Weights of a small mixture-of-experts language model, trained from scratch on English Wikipedia: 4 picks a token.
Below are experts of layer 2 (counted from 0) of a mixture-of-experts language model. Rows are named router (the router's row for the expert), down (a neuron's output weights, with its number) and show model dimensions 0-127. Each number is 200 + 40 x the weight over its row's rms, rounded and kept within 0 to 999.
After each expert's rows: a language model's description of what the expert responds to. This comes from a sample of Wikipedia text that the model never trained on.

# expert 59
router,202,270,163,150,183,217,215,272,216,199,157,249,171,188,207,222,257,166,129,185,232,153,135,200,246,212,217,152,176,200,253,254,183,151,265,124,165,147,176,197,185,223,211,265,229,133,231,256,224,180,167,226,250,198,218,133,201,163,248,243,203,194,231,127,198,233,253,170,190,200,242,199,186,220,157,225,186,232,223,229,166,164,162,127,166,223,190,203,212,107,203,141,212,200,202,175,274,230,215,130,285,203,234,144,209,222,137,201,187,290,166,227,238,211,189,170,171,185,175,254,264,237,241,222,203,301,180,251
down0,207,273,172,226,148,268,221,198,215,186,198,224,210,205,174,186,190,241,141,125,206,176,197,196,252,166,173,180,116,224,194,260,278,207,200,184,226,226,181,221,181,165,171,220,205,169,206,215,180,294,172,265,226,151,115,180,198,221,186,201,207,212,234,121,198,190,170,161,241,198,182,234,231,233,221,150,338,217,199,193,177,156,273,156,249,214,313,265,233,146,173,164,197,237,227,179,187,217,277,165,210,156,243,244,179,258,164,230,154,200,237,151,200,247,210,234,148,193,217,241,174,231,117,222,232,242,188,163
down1,178,247,203,231,172,267,148,173,202,128,270,199,219,134,238,218,189,180,125,149,239,224,180,253,138,173,152,177,212,253,222,205,211,226,204,165,166,229,218,234,128,167,227,193,129,194,198,110,182,186,131,225,212,184,222,124,234,249,167,168,177,204,112,210,228,206,239,213,213,194,144,310,186,164,195,198,197,183,243,175,209,201,201,105,200,145,212,269,202,192,288,241,192,186,183,198,187,190,192,249,250,154,191,151,236,254,223,178,169,224,289,205,203,189,238,178,284,158,167,209,222,156,204,170,220,115,209,158
down2,257,202,213,221,188,74,179,205,164,281,169,164,268,213,201,197,182,207,235,264,261,249,202,173,202,188,187,206,251,212,158,183,200,173,220,109,185,232,206,121,237,176,235,246,171,251,169,187,130,187,171,257,159,154,177,178,202,200,79,235,241,178,179,208,265,150,166,168,245,223,235,248,234,263,175,136,224,136,179,208,250,201,166,262,246,178,241,176,184,232,235,156,190,224,251,193,233,182,159,145,167,236,195,170,205,229,174,164,205,133,159,259,182,200,173,171,166,215,242,226,131,172,220,219,206,217,138,263
down3,210,244,281,180,178,179,133,158,233,177,158,293,182,189,153,212,247,267,244,133,188,174,238,214,231,201,244,209,115,196,255,185,170,224,194,260,205,169,202,235,173,220,171,125,316,230,231,242,160,146,185,219,202,275,244,225,247,185,175,264,170,264,192,192,243,212,185,166,250,204,122,240,244,204,184,232,194,123,240,248,190,220,228,230,259,135,171,206,219,251,198,120,268,231,157,221,194,251,191,213,207,215,196,205,210,179,264,260,254,203,206,188,222,189,145,195,210,235,199,238,158,185,228,294,195,192,197,186
down4,131,157,180,163,213,212,230,186,233,207,247,131,151,195,283,206,208,289,202,225,176,196,148,221,166,168,245,157,229,225,190,215,221,177,180,139,166,180,189,143,219,158,239,230,191,207,194,181,243,195,200,272,209,258,148,176,146,235,132,183,107,262,268,209,249,252,104,216,277,264,168,168,244,163,99,199,242,226,204,252,165,150,238,207,204,193,172,210,174,227,198,170,147,213,169,208,161,205,231,215,158,180,190,220,170,183,213,232,301,218,258,159,250,221,215,190,253,282,219,144,192,151,195,201,169,190,227,213
It responds to: Mid-word pieces such as ag, av, mer, ov in infobox labels and names: Engagements, Former names, Suborder, Sauvagine, Boltaboev.

# expert 14
router,196,132,178,211,193,158,215,172,256,122,194,214,241,238,221,249,215,147,155,162,243,173,209,213,109,246,161,167,166,248,137,241,219,250,232,151,279,118,184,248,150,200,227,191,225,236,218,129,234,187,132,205,164,115,199,229,247,246,178,148,176,226,213,159,223,206,186,158,215,220,220,212,228,252,214,206,175,266,224,253,266,207,197,164,140,179,218,184,237,194,223,182,155,200,152,183,213,213,149,229,130,158,261,153,133,154,131,161,297,243,247,230,229,256,129,209,202,223,206,240,202,210,210,153,190,213,214,222
down0,219,212,139,216,317,171,246,228,176,118,152,282,221,228,225,202,161,114,157,189,200,150,198,199,188,130,208,185,287,168,226,198,197,249,155,166,175,198,235,203,181,247,188,191,261,195,185,207,230,167,207,235,192,222,145,194,222,174,207,295,213,166,223,210,246,199,266,190,256,192,217,198,197,174,182,191,200,175,168,175,261,178,165,299,180,237,168,137,203,179,218,207,156,255,223,224,288,214,127,174,229,221,244,224,216,250,211,138,154,182,171,119,215,174,251,192,234,141,260,198,165,115,149,192,247,179,207,230
down1,86,220,183,187,268,182,200,182,242,180,194,202,199,207,213,157,178,230,220,204,216,226,203,137,159,195,218,237,223,187,214,161,172,262,178,222,188,130,213,186,193,160,206,145,150,222,149,211,156,130,260,222,239,213,242,166,236,155,214,181,210,195,157,124,165,190,265,228,137,225,212,158,204,117,157,164,206,263,215,198,218,209,279,228,188,212,203,121,196,200,178,222,166,198,267,212,173,248,258,122,211,232,169,274,253,166,119,183,248,278,154,240,297,241,150,261,170,244,189,145,225,204,219,137,196,222,208,212
down2,252,186,271,178,214,97,155,253,204,251,219,157,169,196,280,182,159,189,177,224,183,172,201,155,196,190,227,267,222,187,204,166,236,249,230,286,226,268,137,193,189,205,231,212,137,245,144,190,207,230,258,192,249,198,167,181,181,171,173,202,240,197,180,177,193,254,220,248,134,203,212,182,207,133,248,136,263,232,223,208,244,179,192,218,198,158,162,182,269,161,231,245,270,240,194,188,234,134,273,251,259,225,164,240,225,135,146,125,161,146,216,278,123,197,203,198,200,174,196,230,254,245,209,229,247,202,165,210
down3,272,156,128,300,222,174,198,147,140,170,222,276,199,165,205,265,87,199,195,159,214,182,153,160,188,224,231,208,193,231,134,216,235,213,225,225,273,144,129,263,220,233,180,236,237,253,235,222,185,223,183,197,152,247,172,136,281,213,206,215,211,207,178,197,185,222,244,263,170,233,183,168,254,220,177,294,192,219,239,255,138,245,240,178,179,203,197,176,201,231,175,199,177,237,127,173,207,203,199,218,200,185,176,235,168,167,225,160,172,190,281,170,174,168,199,190,245,179,135,282,149,188,185,117,204,158,176,215
down4,147,112,187,192,194,130,211,146,214,188,214,168,247,193,185,215,145,184,176,214,188,190,240,226,241,148,234,296,166,249,223,107,181,223,200,226,162,206,137,196,221,151,173,130,234,193,208,212,181,211,215,180,203,253,184,197,157,200,114,233,226,195,147,200,209,130,231,185,192,221,258,241,216,192,221,265,238,235,144,149,194,230,177,175,268,245,227,198,252,224,168,232,202,218,224,277,175,200,210,139,223,155,239,241,184,247,177,226,130,183,243,244,191,118,302,265,174,216,182,185,190,174,329,232,198,180,215,231
It responds to: Word-final suffix pieces starting with a vowel, mostly -ate, -ale, -ary, -ative and -ine, as in moderate, facilitate, Aristotle and Louisiana.

# expert 13
router,161,213,176,166,227,149,209,176,242,164,154,294,173,193,228,238,265,104,237,130,196,100,213,218,219,233,200,254,163,204,140,189,202,184,212,188,206,207,158,132,200,205,266,188,240,207,287,177,197,196,185,199,221,197,153,159,264,254,255,211,169,223,194,176,156,269,164,253,239,246,206,164,179,267,219,223,187,206,203,154,198,246,161,150,182,202,222,239,196,208,191,196,177,224,234,229,175,213,167,212,310,242,221,223,224,218,131,209,171,235,245,150,95,220,210,174,282,251,161,199,204,159,115,221,160,188,252,192
down0,222,259,192,147,247,221,190,206,192,232,178,210,199,206,227,121,209,192,174,205,185,176,184,172,280,277,249,246,222,199,264,260,174,120,175,241,209,204,186,236,217,178,249,212,219,234,221,184,221,233,214,229,137,206,191,228,201,259,139,234,222,185,151,136,257,208,158,202,188,189,192,158,209,223,230,171,213,240,168,229,283,177,300,200,170,221,209,176,268,216,237,142,216,127,306,271,194,264,181,160,275,146,214,243,205,183,219,247,212,180,266,154,195,175,214,243,235,201,270,206,274,192,144,210,239,152,193,114
down1,183,231,178,221,214,267,85,189,157,200,211,166,245,199,193,181,142,212,198,185,204,252,246,178,193,230,222,158,276,254,246,245,149,212,179,186,204,278,160,170,197,205,158,221,156,218,248,289,243,218,215,153,172,215,180,213,233,224,202,161,231,200,156,218,248,109,233,283,181,254,215,218,142,188,224,136,190,172,221,208,201,126,204,177,192,251,143,221,183,99,175,161,244,172,170,236,248,215,309,203,142,151,221,208,209,250,245,158,254,196,243,186,169,200,140,165,221,156,237,230,176,240,224,231,203,279,183,189
down2,172,224,257,227,198,171,193,210,233,242,195,91,226,178,248,213,183,234,172,221,215,208,205,242,267,161,230,194,150,223,266,219,265,148,189,201,261,152,185,186,140,224,170,194,178,113,190,251,240,261,248,223,165,185,175,213,186,138,128,240,183,205,150,124,172,228,211,195,284,161,114,185,251,221,251,278,274,102,186,223,210,233,247,227,213,148,195,188,199,220,132,192,201,161,250,191,161,170,246,214,214,206,223,232,190,133,203,255,222,181,217,192,172,181,167,186,239,109,206,118,246,202,214,217,178,165,221,183
down3,188,205,262,214,231,211,165,202,211,282,160,197,209,263,260,152,167,146,213,215,194,125,212,144,215,241,189,225,218,179,217,190,265,236,229,194,115,244,218,193,173,189,203,181,253,219,195,251,224,218,228,200,245,246,194,114,189,257,168,189,182,201,193,170,152,257,180,245,212,203,288,221,207,221,196,147,105,202,186,187,233,209,168,163,206,195,221,236,180,241,212,200,208,209,276,265,235,214,169,303,169,220,232,180,247,133,226,151,135,175,205,316,237,217,189,137,165,254,251,264,143,278,189,200,163,168,161,223
down4,152,255,204,142,261,238,239,199,212,250,205,229,154,258,119,223,208,238,257,209,260,189,220,174,137,292,140,210,221,271,233,214,169,140,254,264,191,211,215,156,201,209,240,153,240,166,220,175,163,220,193,133,171,178,210,168,205,256,181,225,172,197,147,193,197,227,218,194,166,177,220,191,228,237,271,224,219,234,199,206,172,284,206,210,208,191,214,221,225,249,206,211,223,198,175,191,199,236,249,249,93,148,196,148,181,167,182,162,197,183,193,233,174,250,194,254,188,232,188,271,199,135,127,229,134,259,176,334
It responds to: Accented vowels and vowel pieces inside Spanish, Portuguese and French names and words, such as América, Zoltán, Enagás, plus el, ie.

# expert 16
router,203,241,120,220,215,184,160,219,179,168,220,177,142,240,230,180,204,222,200,130,224,248,192,235,184,168,188,184,191,223,229,156,245,263,186,173,221,253,189,234,188,193,223,172,202,170,188,267,212,245,186,118,245,263,154,128,178,264,154,234,194,224,155,152,260,118,203,193,226,105,216,258,160,233,153,225,210,200,148,238,201,155,146,273,135,230,159,240,199,199,205,171,100,140,224,144,214,224,252,251,222,263,167,222,204,268,187,230,177,287,162,228,193,184,157,152,174,175,188,114,201,199,201,231,191,168,151,225
down0,212,215,185,198,230,278,221,138,216,297,235,163,142,263,244,217,262,130,168,159,210,221,171,214,214,173,246,142,160,221,226,241,272,195,214,241,168,178,139,222,210,225,164,213,235,216,227,224,202,207,179,174,160,263,181,171,170,266,234,98,180,237,109,149,219,184,223,226,256,193,195,190,150,244,224,160,246,236,201,314,205,191,182,214,276,164,258,193,181,211,225,247,183,141,179,220,222,191,221,219,184,215,181,172,201,219,134,175,173,282,131,184,149,150,195,215,217,213,142,195,256,206,142,191,156,234,134,176
down1,227,167,169,221,261,230,245,153,181,280,233,120,225,139,190,246,241,147,208,184,225,267,130,160,234,229,204,224,214,223,178,251,170,244,174,206,214,224,120,198,222,190,209,178,258,237,173,165,217,234,183,214,218,191,227,167,259,233,262,128,187,246,231,198,186,199,249,257,220,308,197,169,185,236,186,266,258,162,235,163,113,147,202,150,155,144,198,141,173,232,214,167,265,154,141,179,188,217,224,221,146,140,246,178,177,229,248,150,180,209,181,232,123,252,189,203,164,223,157,223,209,184,223,146,120,204,199,197
down2,170,259,198,198,205,253,228,124,225,178,143,221,258,273,174,216,188,191,254,186,163,173,132,245,244,232,196,196,231,245,261,201,154,219,314,155,182,193,221,179,183,173,169,146,173,221,182,186,220,205,123,173,209,167,220,221,150,202,209,189,184,170,200,285,176,210,185,163,121,213,194,213,178,249,157,222,201,243,98,218,149,189,157,259,201,227,150,207,173,92,194,243,211,184,177,294,124,241,234,214,205,220,196,154,196,202,222,247,169,290,214,248,229,230,240,209,176,225,223,178,262,120,263,177,199,190,238,200
down3,172,245,154,213,161,270,178,241,173,151,254,143,149,223,209,134,188,207,246,222,185,230,243,221,181,234,202,212,135,156,167,221,171,324,237,254,198,208,239,266,268,182,190,187,190,182,217,185,220,242,203,169,194,216,158,134,153,201,138,259,141,256,225,159,158,220,151,187,200,135,197,246,163,156,196,224,212,191,210,203,158,186,162,178,171,208,178,184,188,172,247,144,108,154,203,201,187,262,174,204,161,295,100,246,121,217,207,188,153,254,208,188,174,173,154,192,129,154,179,166,134,186,194,220,248,173,213,222
down4,192,164,148,211,212,160,244,178,168,234,201,214,217,176,181,217,206,242,213,260,191,242,204,206,191,163,200,180,210,260,157,198,196,149,225,146,308,261,195,207,228,229,176,183,216,178,301,200,233,247,138,109,227,255,188,228,220,197,186,183,152,182,140,223,221,165,223,180,194,193,272,197,210,193,209,271,242,250,288,156,193,223,244,194,244,101,186,164,135,135,249,209,141,200,140,221,215,192,131,189,216,154,98,206,230,157,194,197,221,188,275,207,213,218,186,233,195,181,126,212,160,166,279,125,143,196,202,233
It responds to: Word-start or inner fragments like ag, att, comm, inn, ank, in words such as aged, ago, agency, Lanka, Ouattara, graduated.

# expert 2
router,193,214,197,161,203,211,261,163,242,201,252,202,247,186,221,219,223,197,193,202,149,206,291,181,200,114,227,281,222,168,167,229,209,130,203,137,210,204,200,133,216,203,236,215,164,188,222,253,189,179,180,209,166,225,192,208,175,198,263,206,267,203,197,208,174,184,225,153,186,117,238,237,146,238,133,221,196,235,143,133,182,276,262,176,186,259,174,235,235,266,169,255,180,243,199,213,188,214,108,157,130,211,269,105,212,157,155,256,182,229,198,153,221,178,239,116,244,125,180,184,184,192,286,191,190,167,175,225
down0,155,196,144,119,223,154,155,154,195,211,233,244,231,155,217,222,222,203,213,205,114,228,200,122,192,132,243,193,125,142,151,233,183,222,237,219,166,220,188,276,134,204,191,252,203,234,155,129,128,138,198,183,161,232,202,198,210,189,198,213,163,283,185,192,118,185,263,144,134,223,236,205,213,193,222,119,189,224,259,267,184,196,251,210,155,207,166,211,205,195,234,161,259,171,232,195,170,190,154,243,224,277,166,156,277,212,193,198,195,221,264,223,220,313,164,218,201,193,167,205,222,152,249,228,203,205,219,178
down1,168,246,234,209,188,180,201,223,163,179,163,162,222,209,257,208,155,198,227,271,174,205,137,166,209,216,199,167,256,168,266,215,210,182,172,212,177,194,277,132,145,203,231,218,160,222,139,166,190,195,271,171,183,231,176,191,180,277,188,183,175,186,141,216,157,227,226,246,161,162,115,186,266,218,167,303,143,227,230,117,289,156,164,235,212,107,248,137,243,237,193,227,226,177,251,193,161,136,289,218,180,194,173,199,195,190,143,267,154,197,176,195,224,129,206,205,256,181,192,215,221,200,202,225,144,184,125,204
down2,184,220,242,224,182,162,153,198,186,229,199,158,135,168,179,240,246,152,134,212,206,247,153,242,201,176,143,97,282,171,243,193,171,256,262,207,218,146,151,145,232,149,226,203,225,222,215,163,248,204,188,217,184,179,133,202,212,190,209,197,159,183,292,221,224,179,196,219,209,105,160,150,189,161,218,230,160,234,196,152,155,177,214,198,186,213,226,194,188,152,218,238,214,192,192,290,219,167,257,203,215,273,194,238,110,154,220,138,217,226,164,249,176,119,236,270,196,256,107,183,232,194,223,269,231,153,196,236
down3,254,243,149,221,181,216,242,214,188,247,228,220,197,107,225,204,187,235,158,239,244,215,159,200,230,247,221,150,237,147,274,191,176,213,198,202,193,260,276,185,221,229,208,110,202,161,162,197,190,259,188,200,131,255,173,228,129,187,289,230,192,199,189,221,179,199,164,235,180,136,277,238,190,273,218,187,182,193,240,214,182,195,198,197,172,230,186,255,172,203,222,272,192,197,151,234,203,262,238,255,181,197,124,177,269,170,158,161,196,143,159,265,193,222,192,95,210,164,236,130,240,148,244,254,221,232,198,274
down4,212,241,156,197,217,249,169,190,193,264,199,174,218,204,190,230,206,182,169,183,212,188,161,168,320,178,146,98,186,173,147,187,186,187,266,224,186,196,204,201,246,229,208,201,143,157,190,223,170,203,146,175,252,192,197,223,228,237,221,167,259,200,181,147,138,125,219,258,145,105,290,200,176,207,242,250,232,147,232,153,193,189,242,154,151,188,228,227,194,190,284,141,204,175,182,167,106,191,247,257,207,266,233,206,224,200,223,192,166,202,192,198,267,191,195,188,193,163,238,241,245,178,104,258,283,177,164,213
It responds to: Space tokens right before a date, year or number, mostly after colons, pipes or month names in infoboxes and tables, like Born: 6.

# expert 3
router,155,133,181,158,273,202,204,199,189,230,206,185,183,228,173,239,189,161,191,232,169,187,195,183,252,251,126,171,228,207,212,198,97,136,245,168,272,157,233,234,219,170,214,154,238,176,196,280,220,211,163,198,201,199,241,193,118,168,114,164,271,176,193,156,253,301,200,179,273,147,202,210,234,237,225,235,228,216,228,276,219,167,241,212,126,162,205,250,201,275,165,201,181,243,213,176,295,173,214,173,188,187,159,207,235,186,131,129,155,193,238,215,165,218,200,147,200,235,253,138,192,172,170,207,146,206,160,192
down0,265,196,138,154,229,218,228,212,192,169,104,173,171,215,236,231,257,150,214,212,208,211,198,196,189,240,208,167,146,196,168,244,225,200,231,162,214,218,208,176,153,220,276,231,214,239,173,236,187,132,179,162,219,273,141,234,270,132,225,235,249,197,199,203,205,189,147,254,239,123,255,145,187,218,196,207,237,204,179,215,132,159,221,146,192,221,207,213,173,226,231,267,229,184,205,96,206,153,180,238,207,168,266,148,181,183,131,238,232,144,149,295,182,177,221,167,239,184,211,168,257,264,172,142,109,186,211,261
down1,229,186,195,244,208,183,205,279,207,230,253,272,188,179,172,149,157,192,196,256,213,294,189,215,288,190,179,206,188,163,155,215,199,176,182,219,209,282,242,145,155,151,266,168,154,230,162,216,239,253,296,220,207,170,250,196,197,195,133,113,213,211,211,152,101,183,226,127,165,252,170,254,248,194,178,168,256,266,203,257,188,195,281,204,170,128,213,177,240,169,174,143,211,197,287,206,248,205,231,230,222,209,196,191,178,193,131,138,229,206,242,192,239,134,192,246,228,248,194,196,221,205,235,211,202,191,190,213
down2,189,206,217,314,247,237,162,120,167,181,233,207,184,246,151,226,165,158,203,252,268,326,190,183,193,240,155,224,189,168,267,178,247,195,226,214,231,180,257,304,159,217,138,223,198,162,163,208,224,215,192,175,222,265,192,193,196,228,151,287,147,213,170,231,158,230,171,200,185,168,198,235,226,168,178,150,184,203,153,193,182,185,183,169,272,176,176,146,172,255,210,240,267,214,257,159,211,268,225,191,217,238,193,180,230,148,202,245,218,262,234,189,108,226,205,241,195,218,224,203,134,174,204,190,147,271,227,159
down3,271,204,235,189,213,218,164,193,256,230,171,139,205,166,185,203,209,195,208,227,171,188,223,236,209,159,154,202,186,180,265,234,203,274,222,101,191,181,233,210,119,188,145,196,198,227,244,189,278,242,237,261,180,254,237,264,171,153,242,155,110,236,158,181,171,232,159,161,214,240,233,180,156,257,198,264,195,91,191,175,210,226,161,180,144,128,229,213,200,211,200,219,101,138,158,230,226,208,144,179,189,178,180,165,212,206,203,163,295,202,225,233,175,118,198,221,229,215,167,131,233,232,265,190,244,224,160,205
down4,155,193,191,244,303,163,142,190,178,231,227,254,184,192,246,234,218,192,274,169,184,153,121,224,242,257,176,221,233,126,150,170,202,218,223,182,239,148,210,230,199,177,197,178,209,238,162,181,223,116,216,209,122,168,245,222,216,220,161,95,148,161,260,195,266,224,158,240,262,188,146,216,241,151,246,292,202,223,199,165,209,212,174,243,244,182,250,127,120,185,237,171,196,235,265,225,234,249,241,203,154,200,167,164,255,232,165,215,214,206,184,166,212,285,253,157,227,174,190,207,231,196,227,164,185,241,219,205
It responds to: Word-final endings after a stem, mostly plural-like pieces: os, ens, ans, ers, ts, ions, as in Yugoslavia, chains, projects.

# expert 60
router,129,143,187,160,237,163,261,189,228,180,190,241,195,168,204,213,162,151,188,197,199,130,160,178,271,194,146,190,146,137,299,220,243,136,234,230,250,186,206,186,213,286,216,197,212,241,235,249,212,197,201,221,202,152,167,255,194,194,162,171,244,170,194,134,158,315,244,149,239,188,187,175,288,183,224,162,189,267,250,245,233,229,191,177,203,160,172,162,205,174,209,132,149,192,217,260,106,124,216,239,232,144,176,189,214,132,232,196,164,260,230,242,178,225,212,176,219,233,149,207,243,224,216,194,189,136,213,189
down0,265,167,114,163,213,195,198,253,183,186,269,186,231,155,280,249,208,164,240,180,209,201,174,229,149,159,200,183,234,190,183,177,207,234,259,238,161,239,172,165,139,215,206,139,225,209,200,229,260,205,231,152,203,216,171,183,219,104,263,272,173,205,266,159,202,193,269,247,217,261,198,194,256,125,209,204,182,169,232,204,210,147,215,205,174,195,225,252,172,124,124,141,304,269,230,239,164,279,260,191,179,177,198,177,243,205,207,248,216,157,170,234,228,172,240,151,233,184,177,157,172,226,186,173,229,248,200,127
down1,197,157,168,160,184,203,180,224,202,188,203,169,188,148,172,166,173,151,194,164,267,98,249,125,131,218,213,140,211,210,156,179,169,187,204,211,214,237,212,150,263,292,253,205,162,292,183,199,143,222,230,162,98,185,234,186,259,204,170,205,193,183,175,90,188,221,237,168,185,228,196,235,256,169,233,209,152,234,224,246,173,186,183,200,226,183,205,227,217,196,212,176,291,133,91,136,135,174,277,186,202,170,208,147,234,221,194,257,159,243,198,230,248,219,233,234,181,194,230,227,208,227,144,192,171,194,180,256
down2,236,165,208,231,265,182,158,190,211,187,256,213,210,220,171,94,203,230,230,254,148,208,153,220,309,202,190,270,189,154,251,245,132,109,164,150,242,216,187,201,154,207,147,122,227,210,190,201,212,248,203,181,143,173,172,190,173,138,189,228,197,253,225,220,180,243,201,268,221,75,197,178,210,187,118,214,173,228,242,174,187,199,228,181,180,143,180,209,195,165,231,220,183,93,151,245,216,219,233,214,157,202,187,260,166,195,232,185,205,190,176,192,298,184,144,227,204,189,159,125,188,188,247,174,213,202,158,233
down3,159,200,212,151,214,250,260,173,161,160,209,179,169,183,131,103,154,267,184,237,240,214,217,177,278,227,253,247,260,214,173,153,153,209,229,208,228,206,182,187,176,230,222,161,96,243,194,156,191,230,188,159,237,211,188,247,235,208,151,120,158,130,209,165,195,232,173,244,156,265,207,206,198,101,215,119,246,249,181,164,224,209,177,230,176,202,225,203,186,258,235,167,222,212,115,197,208,194,249,178,218,189,168,176,166,186,186,221,221,264,172,189,132,230,196,196,159,198,257,126,203,148,232,162,248,217,123,279
down4,184,221,251,202,245,139,169,198,237,233,281,218,222,137,248,193,191,206,254,208,168,213,217,182,230,268,192,253,184,171,255,156,246,185,222,211,175,146,194,226,199,165,230,140,150,209,164,171,222,261,273,153,129,213,216,228,251,239,190,228,198,268,125,167,179,203,205,195,178,168,293,293,185,214,228,219,162,291,154,207,257,168,204,122,228,209,158,152,281,209,173,227,222,145,229,209,232,169,246,163,196,208,216,184,189,245,186,153,186,226,195,186,252,154,220,258,142,183,144,180,213,260,207,119,222,232,204,286
It responds to: Word-final plural or third-person suffixes es, ers, ies, ions, ities, as in passes, meters, decides, identities, Accipitriformes.

# expert 61
router,236,171,198,142,222,197,215,170,256,217,189,143,96,172,213,254,277,145,192,168,246,249,141,225,151,225,180,150,173,199,170,256,174,215,190,234,175,228,205,267,264,156,291,236,189,202,189,148,184,237,118,139,275,216,270,150,149,187,147,189,195,222,233,180,224,132,190,162,147,202,219,218,221,105,168,201,198,216,127,270,153,189,200,224,201,198,165,240,141,239,237,137,208,177,234,192,268,261,167,216,248,197,174,215,171,213,199,206,216,249,184,126,176,219,185,226,226,209,205,197,163,214,170,243,195,283,226,162
down0,201,208,179,160,160,168,191,194,228,208,194,186,129,230,207,248,234,218,178,227,176,175,236,240,273,222,229,169,182,225,138,146,258,220,188,191,143,193,164,200,145,234,207,143,206,161,263,246,212,197,228,150,262,146,163,163,235,182,225,219,220,226,164,192,225,138,190,138,180,187,160,269,179,116,240,221,203,211,299,179,202,232,166,200,146,228,207,223,212,188,251,224,201,210,298,206,211,243,224,188,233,253,260,221,120,191,261,176,183,190,131,152,272,191,290,278,244,241,207,186,224,248,88,214,201,257,168,197
down1,268,162,230,160,170,207,266,124,297,163,249,175,181,203,220,210,190,208,178,252,182,140,197,189,225,289,195,171,223,156,179,156,239,249,189,199,248,177,241,215,105,193,144,206,158,254,177,189,215,178,162,189,217,118,171,226,228,97,158,115,193,213,222,224,233,239,277,185,226,139,189,207,181,221,199,157,179,201,142,257,290,280,180,156,179,164,246,166,230,252,163,182,230,258,232,160,206,172,147,167,205,198,194,237,168,170,102,199,210,190,171,229,230,235,183,214,200,197,178,230,246,146,153,167,229,196,187,188
down2,189,193,204,165,256,286,150,195,229,206,184,130,278,125,239,190,185,233,142,196,214,223,246,193,207,217,134,219,254,164,198,218,230,215,237,243,213,218,123,113,192,179,284,304,204,202,164,218,190,264,258,182,237,205,233,187,135,210,243,167,132,204,204,219,209,160,249,166,228,201,174,206,230,223,135,173,210,240,282,199,190,127,249,190,144,201,153,221,204,263,194,217,180,208,241,215,161,230,193,174,174,186,144,197,243,189,178,171,178,124,216,174,204,171,277,290,167,270,180,146,214,140,217,217,241,203,169,241
down3,199,196,125,193,242,159,199,144,231,146,250,211,225,310,206,139,165,273,178,238,182,233,252,142,164,210,214,226,184,229,256,176,198,238,149,111,261,189,156,190,222,217,177,187,204,164,177,190,128,180,192,226,206,180,195,186,187,205,81,216,176,280,205,169,227,213,220,238,227,250,200,206,193,141,114,202,188,208,213,180,210,171,176,220,276,172,173,209,256,129,108,152,261,206,206,138,212,255,170,145,213,213,135,229,233,200,225,171,226,190,210,216,212,152,219,219,262,256,198,246,176,192,270,185,261,186,176,257
down4,192,90,153,233,125,249,150,189,163,199,178,120,189,231,191,159,183,262,177,172,176,282,194,223,204,234,203,216,148,170,150,195,208,193,214,196,157,211,153,192,216,179,165,254,167,282,193,150,231,173,182,234,111,217,270,220,166,226,178,225,194,245,197,191,251,187,270,214,276,228,238,168,160,164,161,191,220,178,223,216,159,253,147,172,211,193,159,166,172,144,125,145,202,249,203,250,133,211,251,169,200,235,169,206,216,222,231,145,268,195,261,254,152,140,213,218,242,180,147,197,280,186,196,229,138,165,147,193
It responds to: Month names in dates and tables, such as June 2013, 10 November 2010, and August–September, plus some nearby word-ending pieces.

# expert 40
router,98,226,162,217,199,260,238,183,287,152,198,184,243,239,216,197,194,191,150,232,190,180,132,204,171,215,160,196,195,179,170,250,141,195,202,210,132,181,254,206,179,192,189,187,129,221,274,175,178,194,143,263,204,169,174,204,174,183,159,142,196,229,212,145,195,188,197,129,198,243,149,199,224,229,183,171,200,218,225,179,280,204,191,208,202,186,165,250,191,132,233,128,194,204,198,285,192,140,156,154,225,206,166,176,232,251,238,197,225,210,245,243,295,216,116,206,120,258,269,238,250,159,237,195,224,212,316,193
down0,255,186,201,190,194,226,211,185,252,236,184,210,204,192,179,166,179,244,216,191,204,210,219,212,283,113,294,227,183,173,226,250,147,163,182,253,201,245,265,194,209,170,207,184,136,154,249,188,163,256,224,247,247,160,194,208,222,186,155,141,180,257,207,168,135,166,182,187,190,231,110,137,217,182,135,214,252,192,182,261,75,173,241,176,219,215,222,150,246,84,202,219,270,163,217,227,195,258,222,159,156,201,239,214,236,132,165,237,202,198,128,196,217,192,134,236,150,162,188,222,174,194,210,265,195,164,232,225
down1,243,173,195,218,232,214,219,196,140,191,171,258,185,110,230,186,193,163,188,162,253,143,216,233,242,225,269,194,291,242,196,197,214,222,269,228,205,177,145,227,216,186,183,179,300,236,156,186,173,221,217,243,152,129,251,214,181,197,266,170,184,160,245,225,239,173,264,136,229,219,175,232,181,178,155,188,221,189,94,145,194,150,185,168,261,241,157,165,221,240,173,263,226,244,217,144,252,165,215,209,218,151,167,155,245,206,179,244,167,160,232,205,272,181,252,256,211,227,156,277,229,193,123,246,218,151,225,197
down2,103,213,239,275,190,215,243,190,201,240,100,227,232,154,211,214,245,248,179,189,198,212,229,276,199,233,198,254,196,160,204,191,186,256,272,203,235,199,185,246,176,185,130,145,177,209,202,183,200,268,165,187,266,302,149,239,159,250,201,196,203,209,186,147,186,182,189,206,251,196,177,182,177,196,145,181,230,280,211,144,226,271,295,183,243,184,151,188,236,248,202,182,228,204,199,244,184,227,197,145,246,213,156,176,164,194,201,157,181,239,233,199,242,169,164,221,205,149,234,175,222,69,208,106,146,217,192,180
down3,140,241,136,179,248,245,218,163,261,189,194,215,157,140,125,202,175,168,207,254,233,269,159,199,203,221,222,190,224,206,173,103,211,151,161,167,215,169,134,226,150,225,215,169,175,180,172,164,189,161,252,171,291,230,199,242,224,231,244,229,233,185,230,174,181,234,219,242,178,234,231,262,195,169,174,145,200,238,199,198,156,212,194,231,161,185,221,209,133,214,280,223,226,207,99,179,171,159,215,153,165,251,189,128,216,211,185,210,276,235,225,243,192,263,177,258,182,242,213,94,122,166,163,224,146,222,163,147
down4,220,189,138,198,181,261,178,190,248,212,150,199,217,198,241,197,236,202,203,228,136,116,211,204,220,221,181,205,225,242,187,250,170,229,163,239,138,219,240,186,213,281,187,190,143,187,224,245,203,175,297,286,225,201,213,138,194,196,151,214,221,171,143,186,164,163,225,195,253,193,205,163,218,180,191,167,250,190,306,236,247,175,133,168,137,177,120,149,204,109,147,140,216,234,196,291,209,141,235,160,221,178,188,238,208,171,187,175,243,203,148,189,151,228,179,218,179,151,166,166,203,109,230,249,280,168,159,207
It responds to: Noun-forming suffixes ending a word, such as -ation, -ity, -ment, -ence, -ades: Legislation, decades, tradition, formation.